Below are experts of layer 4 (counted from 0) of a mixture-of-experts language model. Rows are named down (a neuron's output weights, with its number) and show model dimensions 128-191. Each number is 128 + 24 x the weight over its row's rms, rounded and kept within 0 to 255.
Before each expert's rows: a language model's description of what the expert responds to. This comes from a sample of Wikipedia text that the model never trained on.

# expert 18
Description: Nouns after determiners. Common nouns after the/a/his, mostly sports and family words such as lead, goal, season, father, husband, trial.
down0 [166 131  81 106 134 132 156 117 128 158 148 149 126 118 119 109  90 111  84 102 114 128 135 148 127 140 108 141 133 139 110 126 112 106 138 108 151 155  72 132 124 123 160 127 123 163 124  76 166 119 142 121 173 141 118 150 107 147 132 163 104  56 112 156]
down1 [ 84 160 161 134 120 125 159 118 152 171  91 135 154 174 135 122 137 105 143 130 133 101 140 127 109 141 146  90  95 109 129 116 133 150 144 115 161 107 111 134 128 105 159 120 135 141 102 182 122 116 140 155 153 141 131 155 123 131 121 164 114 127  95 161]
down2 [111 127 123 168  69 186 116 121 130 137 147 196  97 170 123 108 158 176 139 152 143 134 110 103  86 144 119 103 134 118 158 123 115 177 122 114  99 151 103 102  84 118 142 142 119 164 141 107  98 121 127 134  99  94 156 121 134 137 112 139 115 109 111  94]
down3 [165 153 138 112  78  68 101 170 135 116 104 121 165 104 159 144 117 148 110 126 174 143 110  95 140 127 133 131 118 140 134 103 134 133 133 151 119 131  89 146  90 136 140  96 119  89 128 109  68 124 134 143 137  75 116 143 146 129 100 119 107  91 114 149]
down4 [162 109  97 136 147 122 130 132  75 156 110 137  97 129 153 126  98 109 156  99 128 108 146 155  91 173 105 133 126 132 112 164 112 166 113 182 131 124 151 120 106  94 103 160 128 140 128  95 131  95 112 124 163 129 114 149 142 118  88 154 148 154 139 112]
down5 [110 123 158 158 161  79 126 109 147 102 127 117 128  92 116 174 106 122 120 155 105 135 178 126 120 112 114 128 128 137 100 115 156 146 134 144 123 150 136 137 137 142 114 116  96 121 118 140 132 112  99  95 138 143 120 156 140 140 108 123 135 127 145 129]
down6 [143 122  84 138 117 130 130 124 105 141 136 129 149 135 159 166 164  99 140 128 135 110 120 125 115 137 115 175 113 156 171 119  99 147 157 141 151 135 119 144 170 133  91  85 162 124 117 140 146 120  95  96 171 101 153 138 121  77 118 101 137 160  94 138]
down7 [113 128 149  96 139 119 134 120 154 141 110 152 144 171 154 129 137 168  95 147 141 101 146 116  96 141 129 134 104 106 138 107 145 111 108 127 139 162  89 173 102 123 158  86 128 174  90 114  80 135 169 107 100 114 134 128 156 121 132 136 150  93 121 123]
down8 [103 136 129 142 107 117 166  84 114 126 102  82 129 124 137 134 130  83 122 130 155 118 133 142  90 163  83 130 110 116 161 124 113 141 128  99 102 143 157 149 177 115 172  44  92 127 171 106 120 128 119 116 154 130 147 124 165 138  89 129 144 128 146 143]
down9 [ 97 125 154 148 118 117  93 106 140 125  95 200 127 138 135 123 154 109 140 137 130 129 107 122 119 121 111 125 131 153 138 193 116 130 107 101 121 149  82 127 127 110 122 102 162 137 157  83 150 130 169 143 167  99 122 131  97 119 172 151 113 149 161  94]
down10 [160 143 113 136 136 120 115 134 112 106 149 113 107 173  77 133 111 132 107 142 115 122 168 123 100 155 100 143 170 149 127 124  97 120 119 104 144 157 127  76 157 125  98 117 159  93 133 110 115 149 158 180 102 129  98 144 104 126 104  91 113 133 133 162]
down11 [100 169 109 163 152 113 135  95 157 154 147 169 153 131  65 181 111 147 137 137 150 132  91 115 139 132 111 104  69 145 117 144 155 153 180 131 133 122 110 139 160 136 157 102 123 143 176 132 123 116 164 127 113  78 103 154 185 144 125 105 133 160 135 127]
down12 [145 122 103 125  96 158 112 143 129 109 106 182 160 130  73 149 168 153 138 136 131 154 101 149 102 163 128 115 101 110 130 148 136 131 152 157 130 173  97  63 168 135 155 158 127 108 122 134 140  87 122 156  99 118 100 125 144 136 141 109 125 119 117 114]
down13 [135 144 125 143 132 127 100 122 132 136 101 147 164  93 163 132 123 118  93  93 112  96  96 132 126 135 140 154 144 107 103 138 115 136  92  96  92 131  61 124 146 126 159 107 163 149 153 125 168 105 133 123 155 137 168 140 123 125  89  88 140 132 168 115]
down14 [ 87 103 114 153  89 153 142 140 126 122 153 132 131 159  90 158 142 118 125 135 138 152  84 152 131 151 138 108 113 151  75 136 173 159 120 147 119 143 159 125 170 125 148 103  98 119 143 111 116 106 114 155 113 110 149 127 178 133 146 110 126 137 132 141]
down15 [ 79 135 106 158 106 122  96 112 120 150 111 138 102 158  82 155 147 137 144 129 141 119 137 126 133 134 118 160 135 122  79 145 136 136  96 116 102 175 152 125 125 159 112 155 119 147 189 141  89  98 113 106 160  96 142 101 145 175  98 110 124 105 149 119]
down16 [117 111 104 126 119 115  99 130 181  60  78 112 116 122 114 119 157 115 127 150 127 102 123 158 122 139 115 131  89 139 105 118 109  91  87 141 158 167 126 144 131 132 152 108 134 119  92 124 116 101 153 158 139 118 162  99 147 118 128 152 110 115 119 126]
down17 [118 171 111 142 114 111 111 115 118 163 101 110 146 151 148 160 163  90 157 109 138 159  91 118 139 175 117 148 130 117  81 149  85 103 136 167 122 111 106 146  96 104 108 111 133  57 106  96 117  96 151 149 142 148 138 148 164 123 120 108 137 168 150 129]
down18 [103 189 162 140 133  86 160 145 114 107 148 125 145 123 149 132  89 137  97  99 131 178 145 120 150 127 125 115 161 147 135 101 157  90 121 114 109 104 149 110 145 147 125 140 108 137 120  83 127 179  79 120 148  90  89 129  98 178 145 109 107 106 120 110]
down19 [120 137 110 141  95 113 138 148 111 155 125 110 108 135 156 140 104 143 135 123 148 160 128 142 119 109 106 134 166  98 171  89 125  89 118  82 140 104 151 194 135 107 160 128 114 130 149 114 168 128 163 138 127 121  94 111  84 135 148 119 109 100  92  88]
down20 [ 93 124 168 137 138 106 119 125 165  92 121 152 141 124 121 111  73 113 138 139 156 140  95 117 109 145 114 152 136 137 102 125 108 143 103 146 131 125 140 126 142 126 150 106 116  99 138 118 171 152 110 181 134 109  93 107 122 133 111 124 140  97 144 111]
down21 [106 123 118 124 130  85 156 151 102 109 118 171 141 171 125 163 120 160 145 198 134 100  85 105 126 140 161 158  87 119 154 148 146 125 111 101 184 129 165 179 125 123 158 125 124 146 129 123 106 103 170 148 136 125 106 106 139 119 129 130 115  83 104 117]
down22 [ 96 117 142  86 110 112 145 127 133 153 107 165 108 180 136 124 137 122 131 132 109 133  92 139  95 120 100 156  81 146 117 158 117 144 148 114 105 131  69 138 104  87 144 157 162 148 121 124 116  98 140 137 159 109 157 122 135 124 140 129 128  75 109 119]
down23 [144 125  92 154 128 108 173 149 103 132 135  89 147 153 118 149 121 107 110 111 139 133 101 133 160 126 154 124 102 113 105 127 133 149 159 137 101 153 121 101 125 112 163 151 107 124 136 178 106 156  87 108 154 146 166 129 147 144 109 118 124  95 120  95]
down24 [147  88 134 114 167 123  76 102 135 119 128 138 140  85 129 112 152 119 134 107 126 143 103 147  86 108 142 165  69 113 130 180 138 137 126 155 119 141 134 120 136 126 141 141 165 141 152 159 100 146 165 108 122 124 142 102 148 124  89 100 163 127 166 118]
down25 [178 120 126 122 144  67 118 126 120 101 119 126 114  71 137 130 121 106  83 125  92 136 150 117 100 103 127 134 128 146 145 107 113  87 149 117 105 119 136 149 140 108 134 106 118 136 117 127 112 129 131 102 147 142 109 168 133 112 139 106 170 160 128 118]
down26 [123 156 123 110 141  76 113 139 117 132 138  74 142 145 161 123 115 130 130 160 135 121 148 157 158 159 163 173 137 102 164  87 142  94 123 104 139 155 168 109 164 108  89 141 138 102  97 100 131 152 138 148 117 118 154 151 136 155 173 149 155 135  97 117]
down27 [ 96 149  83 117 104 130 167 100 118 101 119 135  85 120 157  68 134 116 161 157 107  92 150 100 108 110 168 122 147 113  91 139 115 108 100 114 173 146 138 106 123 127 139 144 104  83 137  90 135 158 102 118 159 139 159 118 134  91 129 166 116 150 119 143]
down28 [108 124 171 138 134 129 129 134 134  94 125  98 144  83 133 107 135 135  97 141 100 147 166  97 170 117 143 141 197 137 116 114 107 107 121  81 133 173  91  85 157 107  96 168 103 122 137  94 174 122 139 153 121 140  91 148 126 126 119 119 115 142 124 121]
down29 [ 86 117 152 134 135 150 130 147 112 102 158 161 158 164 138 142 176 125  92 159 136  98  93 137 143 134 111 120 108 134 100 166 121 148  66  97 148 143 105 139 112 161 110 152 136 118 129 114 125 134 135 144 116  93 128 132 147 149 140 173 109 125 110 101]
down30 [113 143 166 105  76 120 134 167 103 180 162 126 133 164 168 135 101 136 149 121 127 138 150 116 147 108 126 105 202 108 140 123 119 104  96 101 136 110 119 154 182  92 141 124 100 162  94 139 150 134 130 123 120  92 132 133 133 107 145 140 176 171 104 150]
down31 [ 91 106  80 150  98 130 132 149 147 139 139 141 125 146 112 157 171 149 128 103 136 152 114 122 117 122 108 137 143 108 136 119 151 133 137 135 138 113 121 135 135 135 148 126 160 146 187 127 100 155 165 113  71  81 148 101 118 121 131 107  94 128 107 101]
down32 [108 170 119 125 111 100 131 155 110 153 115 127 119 147 134 103 117 149 129  71 148  99 180 111 149 121 154 121 123 164 134 115 160 111 127 108 141 145 186 105 118 137 115 115 143 102 118 126 139 116  77 129 138 155 128 126 102 114  75 110 160 129 142 117]
down33 [143 110 142 106 110 176 171 157 118 105 114 133 142 157 120 108 120 138 124 132 110 151 134 150 138 108  95 158 131 113 138 178 138 143  90 111 136 188 107 108 146 131 137  86 147 138  86 152 109 121 143 146  96 111 116 103 131  89 170 143 139 152  78 138]
down34 [ 89 168 128 165 107 159 142 149 131 152 121 143 147 172 135 129 154 141 177  91 148 115 113 151 103 144 107 150 114 135  91  98 118 135 167 105 126  95 119 154 122 143 101 134 168 145 140 149 128 141 159 133 143 143 168  85 155 108 146 147 107 134 147 136]
down35 [166 136 130 131 180 117 143 151 123 108 127 134 159 115 120  91 110 100  95 138 117 142 136  72 165  99 145 128 107 137 132 101 122 124 133  80 128 132 158 121  71 157 164 121 143 137 137 118 161  86 118 123 128 161 100 147 126 106 108 128 104 101 127  99]
down36 [117 134  96 137  91 113 173 148  91 157 157 161 141 132 132 150 120 107 142  83 148 142 117 125 119 104  81 143 135 126 111 135  88 170 123 123 156 131 105 145 130 112 156  87 139 111 134 129  86 163 142  92  80  88 138  76 132 174 123 141 130  86 144 112]
down37 [143  96 140  99 132 143 100 100 116  94 107  79 142 123 119 112 116 141  86  90  88 147 107 121 123 135 127 158 136 124 140 114 128 143 104 152 122 163 145 102 167 106 114 136 126 114 190 126 115 118 145 132 107 109 102 164 165 100 121 118 159 144 130 154]
down38 [122 113 142 135 126 131 143 140 126 152 112  98 115 104 150 165 103  86 137 134 110 177 116 138 171 139 194 121 130  92  86 109 119 138 102 152  88 134 101 111 128  91 121 192  85  87 111 108 177 136 131 142 174 170 111 123 144 120  86  80 127 145 134 111]
down39 [114 120  85 140 150 104 109 158 120 134 146 151 155 138 100 150 143 122 111  59  75 113 126 105  92 127 143 167 110 141 133 161  90 127 133 140 161 138 126 164 144 148 125 116 149 156 111 166 168  92 115 145 113 129  98  90 138 156 113 130 145 154 187 120]
down40 [145 129  78 103 139 125 147 124  92 124 155 109 149 117 141 121 120 137  87 135 104 109 131 126 152 117 148 129 147 114 136 166 155 114 134 128 120 128 163 173 128 153 144  90 113 169 109 159 151 128 138 144 122 132 131 144 109 103 179  89 137 117  86 159]
down41 [147 125 102 140 117 188 136 160 153 160  92 124 121 150 136 131 112 145 162 111 139 113 137 112 138 136 107  88 103 160 141 143 151 148 127 105 169 155 146 101 132 124 116 142 134 121 128 123 123 128 131 180 137 131 114 158 138 133 107 133 106 125  96 164]
down42 [108 126 132 123 131 102 139 155 122 121 117 155 138 104 121 144 129 118 122 155 156  90 113 145 154 164 169 180 143 157 154 117 112 154 108 184 149 141 134  93 128 159 118  97 161 123 121 108 123 144 133 125 124  99  94 132 131 134 145  81  98 106 117 136]
down43 [ 98 141 145 106 148 128 144 122 136 180 125 155 137 151 138 117 130  76  68 162 133 128 155 118 110 111  77 139 109 151 100 125 140 137 118  65 104 154 102 124 142  79 149 120 139 144 125  92 136 156 158 108 150 102 172 150 137 145 157 157 130  89 139 101]
down44 [110 139 117 129 131 103 151 142 119 129 114 115 148 142 123 105  67 173 107 126 116 167 161 160 132 113 134 124 187 114 152 129 134 121 118  86 111 132 162 124 146 101 166 112 116 117 133 106 103 152 107  94 140 138 135 161 141 126 100 125 189 101  95 165]
down45 [149 111 130 132 146 109 122  89  98 142 104 146 172  93 123 130  95 130  96 116 120  98 150 124  93 179 135 148 157 131 125 127 136 142 157 157 106 119 113 113 144 139 125 151 102 137 138 135 141 100 109 150  93 113  85 147 128 140 118 107 131 164 105  98]
down46 [101  85 153 138  95 138  83 116 110 118 147 119 124 129 134 143 119 133 100 123 106 151 122 125 111 155 180 137  83 154 110 147 129 155 134 145 142 157 172 110 114 117 189  76 145 116 175 148 133 132 105 142 168 127 104 118 117 114 154 124 167 156 126 145]
down47 [166  93 124 141 161 127 146 107 104 112  84 135 121 107 142 133 141  97 103 143 107 144 119 106 148 100 128 154 137 111 143 129 119  85 117 134 121  93 133 118 112 128 123 124 128 138 112 152 159 136 177  97 117 123 122 122 157 104 136  57 118 138  91  96]
down48 [147 133  94 105 119 131  88 110 153 104  93 136 134  83 134 103 140 108 122 141 106  96 163  89 151 120 120 112 142 143 105 151 111 111 137 114 115 151 136 121 140 150 123 120 157 133 115  97 150 116 121  93 191 126 108 114 116 151 130 129 132  90 133 136]
down49 [108 157  87 151  80 158 125  99  96 156 138 146  88 145 112 151 137 129 142 118 172  98 107 131 110 151 129 103 151 163 105  83  91 120 141 157 108 125 134  86  81 107 128 133 139 108 154 136 144  99  87 123 131 124 145  88 158 149 128 169 143 125 153 128]
down50 [129 121 113 168 115 140  80 123 140 124 149 132 112 156  95 127 120 147 177 121 157 109 135 113  97 139 133 110 129 152 125 101 127 142 133 162 152 115 131 158 101 165 115  85 163 113 134 131 128 119 134 146 114 106 113 124 111 103 107 131 113  84  91 186]
down51 [129 129 101 154 126 132 150 143 123  81 131 136 136 113 134  96 117 128 137 152 113 115 161 113 173 122 105 141 159 118 125 123  88 135 161 143 141 144 138 115 110 164 162 112 139 136 106 110 102 178 115  99 129  98 130 125 142 121 120  82 171 132 144 143]
down52 [112 125  98 154 100 123 108 142  95 176 114 138 109 144 131 199 168 122 171  57  95  84 123 133 126 134  93 141 129 141 142  89 115 111 161 123 143 141 110 144 160 126 121  85 154 130 104 101 159 107 107 101 120 100 142 154 191 140 149 139  95 114 142 188]
down53 [101 123 118 146 111 104 115 143  94 153  81 139 135 132  83 128 112  94 144  88 173 151 152 172 119 136 156 162 174  97 165 105 112  99 120 141 131  82 146 100 121 127 140 124 117 118 179 129 129 103 146 139 114 129 103 119 109 114 127 130 100 110 118 124]
down54 [132 152 158 111 153 138 158 126 134 134 137 136 133  96 166 143 136 127  90 136  98 102 109 103 121 132 116 144 121 149 138 113  95  74 148 132 146 110 110 158 105 130 164 151 119 113 100 101 115 125 121 164  96  89 109  79 144 103 155 113 132 114 120 129]
down55 [117 106 129 156 113 158 165  85 113 124 162  87  85 130 132 139 134 120 139 151 120 136 100 134 149 122 158 157 154 127 129 162 149 107 138 156 101 125 148  78 128 107 133 178  91  88 149 125 137 116 110  92 153 146 118 137 155 125 145 101 153  96 152 133]
down56 [128 107 159 126 143 127 135  83 156 139 102 134 128 142 117 132 158  98 124 153 122 114 128 130 110 109 108 168 106 131 138 171 140  85 105 105 121 128 144 137 154 115 165 118 171  73 128 119 161 128 120  87 124  80 147  94 127  77 126 122 116 122 138 108]
down57 [ 73 142 107 105 130 126 111 140  85 136 115 135 114 148  96 132 155  79 151 117 156 154 131 124 149 111 135 124 158  90 159 123  97 132 176 121 131 125 166 155 134  99 108 116 153 144 147 121 144  82 122 155 124  82 122  79 164 136 158 127 118  90 145  99]
down58 [120 117 102 133 146 107 166 157 123 107 121 110 120 104 173 151 154 171 118  90 116 120 167 123 138 121 118 150 156 151 131 129 126 145 128 137 150 117 125 160 128 155 129 157 121 121 125  90 140 160  78 140 154 174  93 123 117 146 112 121 128 122 163 119]
down59 [126 125 139 144 129 132 147 135 120  93 142 160 157 122 143 124 108 131  87  82 124 129 116  75 117 150 134 127 183  92  97 115 115 122 152 107 127 135 115 119 133 130 143 119  81 120 148 137 185 120 108  84 117  92 134 101 125 132 111 139 142 126 151 111]
down60 [108 139 127  95 162 141 126 137 139 129 118 120 121 138 108 120 111 122 102 128 134 180 155 123 174 104 128 136 165 116 177  78 134  95 104 122 107 172 191 155 128 146 135 170 112 124 107  95 194 123 102 138 110 119 132 142 135 102 132 129 140 103 103 114]
down61 [ 90 107  90 110 163 137 143  83  99 138 145 136  89 143 103 112 145 120 103 129 100  83 155 157 112 132 150 156  86 128 105  91  90  99 138 143 162 130 143 124 124 145 155 193  93  94 135 140 151 132 125 130 139 153 166 125 126 122 134 106 123 111 127 147]
down62 [133 119 122 121 133 131 144 123 140 128 120 103 164 136 147 100 156 127 156 177 172 101 138  82 108 135 162 111  98 120  91 149 134 129 144  79 136 111 129 135 104 150 150 156 107 103 101 140 125 166 173 134 129 188 108 144 116 114 147 102 107 110 101 113]
down63 [184 133 158 146  93 100 107 126 141 124 144 137 122 106 132 126 119 126 140 102 121  92 115  92 115 108 118 144 111 140 150 127 108 192 164 133 160 119 136 132 117 143 144 127  96 127 132 110 128 111 110 111 141 116  93  72 125 153  98 127 146  72 124 166]
down64 [ 95 176 148 154 126 142 148 140 140 126 126 156 112 137 165 123 134 141 100 118 169 131 149 101 141 126 145 128 150 140 143 110 118 125 135  95 111  92 127 107 116  97  88 170  96  93 150 179 143 157 140 154 133 126 120 146 101 112 132 139 128 152 145 116]
down65 [140 101 134 159 143 164 144 146 153 146 142 166  88 151  99 165 136 133 106 103 136 125 115 162 106 111  94 140  91 133 165 136 129 107 108 131 144 140 154 125 109 151 156 130 171 130 143 146  87 152 145 133 147 138 126  73 142 148 145 140 150  77 138 103]
down66 [ 85 117 108 138 104 139 148 153 135 129 114 127  98 149 143 121 163 110 150 142 132 123 143 117 107  91  89 154 178 142 123 168 119 164 102 137 101 123 132 111 162 114 143 141 154 114 133  89  96 136 110 154 150 121 174  75 143 128 146 140 164 149 189 129]
down67 [128 146  99 116 116 156 156 156 137 128 122 100 121 122 127 152  98 142 150 167 156 117 130 110 154 135 143 117 130  80 194 115 158 142 105  80 176 173 142 163 123 129 127  79 132  77  77 122 129 142  97 127 163 137 111 130 147 145  88 114 153 105  90 118]
down68 [131  98 169 120 130 118 180 182 124 130 112 151 127 131 114  89 131 100 130 117 113  97 188 124 164 130 126 152 123 139 112 131 103 153 173  99 132 133 117 130 147 169 125 101 115 183 142 120 114 144 125 124 132 110 144 154 142 147 137 102  93 167 151 144]
down69 [118 180 193 138 137 156 151  89 104 155 118 115 138 136 145 140 131 121 132 127 134 163 144 135 125 138 143 134 147 105  88 151 118 124 120 126  86 107 134 122 123 101  97 175  87 109 160 175 104 120 163 129 118 144 120  88 156 129 120  71 130 121 131 110]
down70 [131 125 127 160 111 141 140 154 139  93 187 149 137 119 151 111  78 140 101  80 126 122 125 104 153 145 128 167 142 137  74 119 151 115 123 110 122 116  61 112 157 121 132 184 151  98 133 163 139 164 142 110 155 119 112 101 145 124 102 111 118 117 167 126]
down71 [125 125 113 131 119 176 136 137 127 155 124 182 117 133 111 152 171 128 173  68 137  80 138 147 102  92 104 153  77 136 132 103 130  81 145 113 141 147 125 167 150 138 111 110 112 149 114  83  94 143 187  95 132  86 136 102 158 137 116 117 137  82 163 142]
down72 [ 81  87 162 139 100 128 113 129 148 136 114 196 133 136 141 103 119 115 145 152 102 125 127 147 125 127 100 147 128 107 147 138 130 143 154 122 142 118 128 130 147 130 158  98 121 139 140 122  80  99 119 151  87  89 108 128 153 133 142 128 106 150  77 162]
down73 [117 135 147 146 112 118 152 144 127 118  85 177 108 158 100 151 160  91 182 130 172 103 123 127 161 167  83 139  98 135 134 140 153 168 124 111 138 129 120  79 117  98  94 117 177 134 154 108  81 140 152 116 102 109  85 112 159 129 112 104 115 114 102 126]
down74 [140  91 114 100 178 139 129 146  90 125 118 122 107 155 106 126 134 159 143 123 111 131 129 104 133 178 146 158 113  93 143 177 149 122 130 123 125 125 132 109 174 120 154 165 128 108 152 122 144 128 116 152 108  94 121 124  92  91 127 114 110 151 159 183]
down75 [103 144  99  71 114 137 126 134 119 131 159 151 137 122 168 162 147 131 124 127 130 167 127 130 135 144 111 154 151 105 101 100 112  95 137  49 181 113 141 182 163 138 104 120  99 134 148 117 131 143 172 129 120 100 102  74 124 122 120 150 168 125 149 135]
down76 [122 100  77 134 166  88 132 110 129 114 133  89 103 140  72  74  89 135 167 118 146 147 138 108  88 147 131 116 122 116  96 132 127 108 133 116 111 125 170 130 152 126 184 179 119 145 153  96 158 146 145 141 128 117 133 106 119 131 102 102 104  94 141 153]
down77 [138 131 155 120  96 135 125 122 114 116 124 135 124 129 155 126 132 125 130 129 137 154 132 122 121 143  94 138 146 127 132 140  86 115 113 132  76 139 130  79 105 127 167 135 140 144 153  91 105 172  77 107 111 133 149 103 129 128 127 121 115 132 140 157]
down78 [ 90 137 132 117 142 121 144 142 116 148 119  84 132 147 113 173 134 123 172 154 141  91  87 141 147 150 181 102 119 121 154 135 124 119 161  99 110 160 161 140 107 129 150 144 165 106 163 198 142 128 125 161 139 129 103 105 154 128 105 133 178 155  98 115]
down79 [112  90 149 135 190 129 141 136 148  98 177 120 111 101  84 163 112 123 117 121 120  86 174 120  98 119 105 192 120 148 152  97 110 119 153 146 187 157 103 138 125 153 141 101 106 129 126 123 154 153 114  75 137 148  94 150 129 147  73 110 130  96 163 147]
down80 [121 117 149 109 195 123 105  94 115 133 121 117 166 120 120 120 102 103 110 121 139 161 132  91 144  95 126 138 181 115 101 139 132 158  93 135  93 115  99 136 120 119 108 124 112 109 129 141 161  99 121 134 133 126  78 125 145 103 109  84 102 145 145 154]
down81 [131 124  88 130 115 146 113 128 109 175  95 154 136 123 127 122 146 113 145 128 119  98 177 132 141 119  98 134 131 138 110 134 135 150 112 111 114 170 143 115 119 141 141  86 153 160 138 132 122 122 100 167 110 123 160 118  94 132  94 104 108  81  82 169]
down82 [133 153 150 103 148 128 145 161 124  77  93  98  84 140 142 134  85 166 100 159 125 170 126 132 114  76 130 125 101 112 141 112 134  70  80  92 108 139 135 128 136 135 168  93 111 139 117 132 138  90 132 114 159 143 109 118 172 108 139  96  97 141 120  89]
down83 [130 136 100 111  91 113 131 133  44 172 142 132 122 136 138 145 154 116 128 140 160 137 166 125 164 137 155 169 173 129 123  79 116 153 151 129 160 122  97 150  76 131 127 111  97 115 135 179 113 126 121 131 129 133 115 129 125 112 140 161 108 150 142 126]
down84 [142 149 103 104 110 128 129 114 119 134  68 126 104 159 134 108 141 104 111 149 134 113  96 142 135 125 133 148 118 113 160 143 136 137 137 131 100 167 124 148  76 119 142  94 109 149 129  75 108 154  70 130 133 162 129 121 131  66 133 119 130 177 126 126]
down85 [137 104  91 141  99 145 118 145 141 137 102 173 158 114 142 111 120 116 151 108 146 126 102 153 116 109 123 133 117 119 100 164 131 146  68  84 113 171 111  99 120  85  83 104 123 126 103  94 140 140 121 113 123 122 119 164 162 166 126 106 106 100 129 177]
down86 [100 126 115 149  81 135 109 104  72 129 176  99  80 164  99 125 103 116 148 124 107 140 128 112 150 133 132 171 105 129 111 119 116 131 109 114 119 148 126  74 135  77  99 117 119  93 162 111 167 150 122 161 109  98 136 127 152 105 111  96 132 142 130 180]
down87 [ 85 126 121 159 113 145 121 133 123 140 125 119 150 148  74 189 141 158 143  87 118 131 122 153 116 140 108 133 111 132 124  99 115 119 132 126 132 161 125 139 137 110 147  55 178 125 161 162  79 154 125 106  94  94 117 120 174 143 121 133 115 112 118 130]
down88 [113 135 146  99 116 111 116 168 132 196 115  88 106 129 120 112 151 105 120 120 105 103 167 135 122 108 140 141 124  97 128 127 131  63 159 125 145 130 125 185 170 132 101 109 116 133  99  96 138  94 166 134 153 155 174 144 118 118 137 128 105  97 123 101]
down89 [120  77 118 127 133 115 102 129 129 160 156 117 144 100 130 140 116 120 127  84 134 119 162 111 136 120 149 140 132  88 157 102 163 128 143 123 144 135 105 143 123 134 112 112 126  92 136  90 130 153 155 112 151 123 135 128 130 170  93 110 121 120  96 151]
down90 [121  96 113 118 120 120 112 105 122 110 127 162 172 123 122 127 158 133 148 141 124 122  98 146 158 109 127 133 151 128 129 173 134  98 113 121 188 155  95 167 161 195 156 115 167 125 116  96  86 114 137 145 154 123 129 129 117 118 181 104 112  97  98 138]
down91 [133 132 139 129 101 100 147 137 133 158 111 154 178 139 156 106 163  91  93 123 122  86 133 117 137 136 144 128 125 117 125 117 107 134 126 125 148 151  96 169 104 140 145  97 132  99 137 139 164 112 111 131 105 144 104 162 115 106 123 142 102  94 129 125]
down92 [143 164 112  82 128 130 159 147 137 106 142 112 110 118 133 108 158 116 104 175 124 129 153 103 162  67 133 159 161  78 123  79 143 146 115  93 158 132 144 118 136 149  82 133 131 124  98 120 138 149  98 122  92 127 137  96 130 102 158  97 135 133 101 141]
down93 [138 120 174 120 140 105 109 138 151 130 134 129 144 136 139 154 103 105  95 117 112 176  92 138 116 168  85 148 151 148 157 137 171 117 122 115 105 122 152 114 116 106 133 128  95  98 104 157 128 133 149 106  99 129  99 128 138  90  95  94 154 134  92 108]
down94 [155 109 131 147  99 126 130 134 103 131 157 110 106 147 108 113 106 101 123 111 119 168 169 123 127 162 155 142 109 115  88 131 107 129 111 140 121 118 191  81 168 145 156 120  90 139 168 165 165 155 114 161 157 155 110 120  92 138 112  74 171 120 143 184]
down95 [121 103 120 103 138 165 120 145  98 116 105 111 105 140 125 116  84 126 101 127 160 146 129 130 133 163 106 155 108  95 128 143 151 115  88 185 118 172 161  92 101 127 177 138 121  79 127 104 142 135 130 143 136 172 126 127 109 108 116  87 137 105  94 112]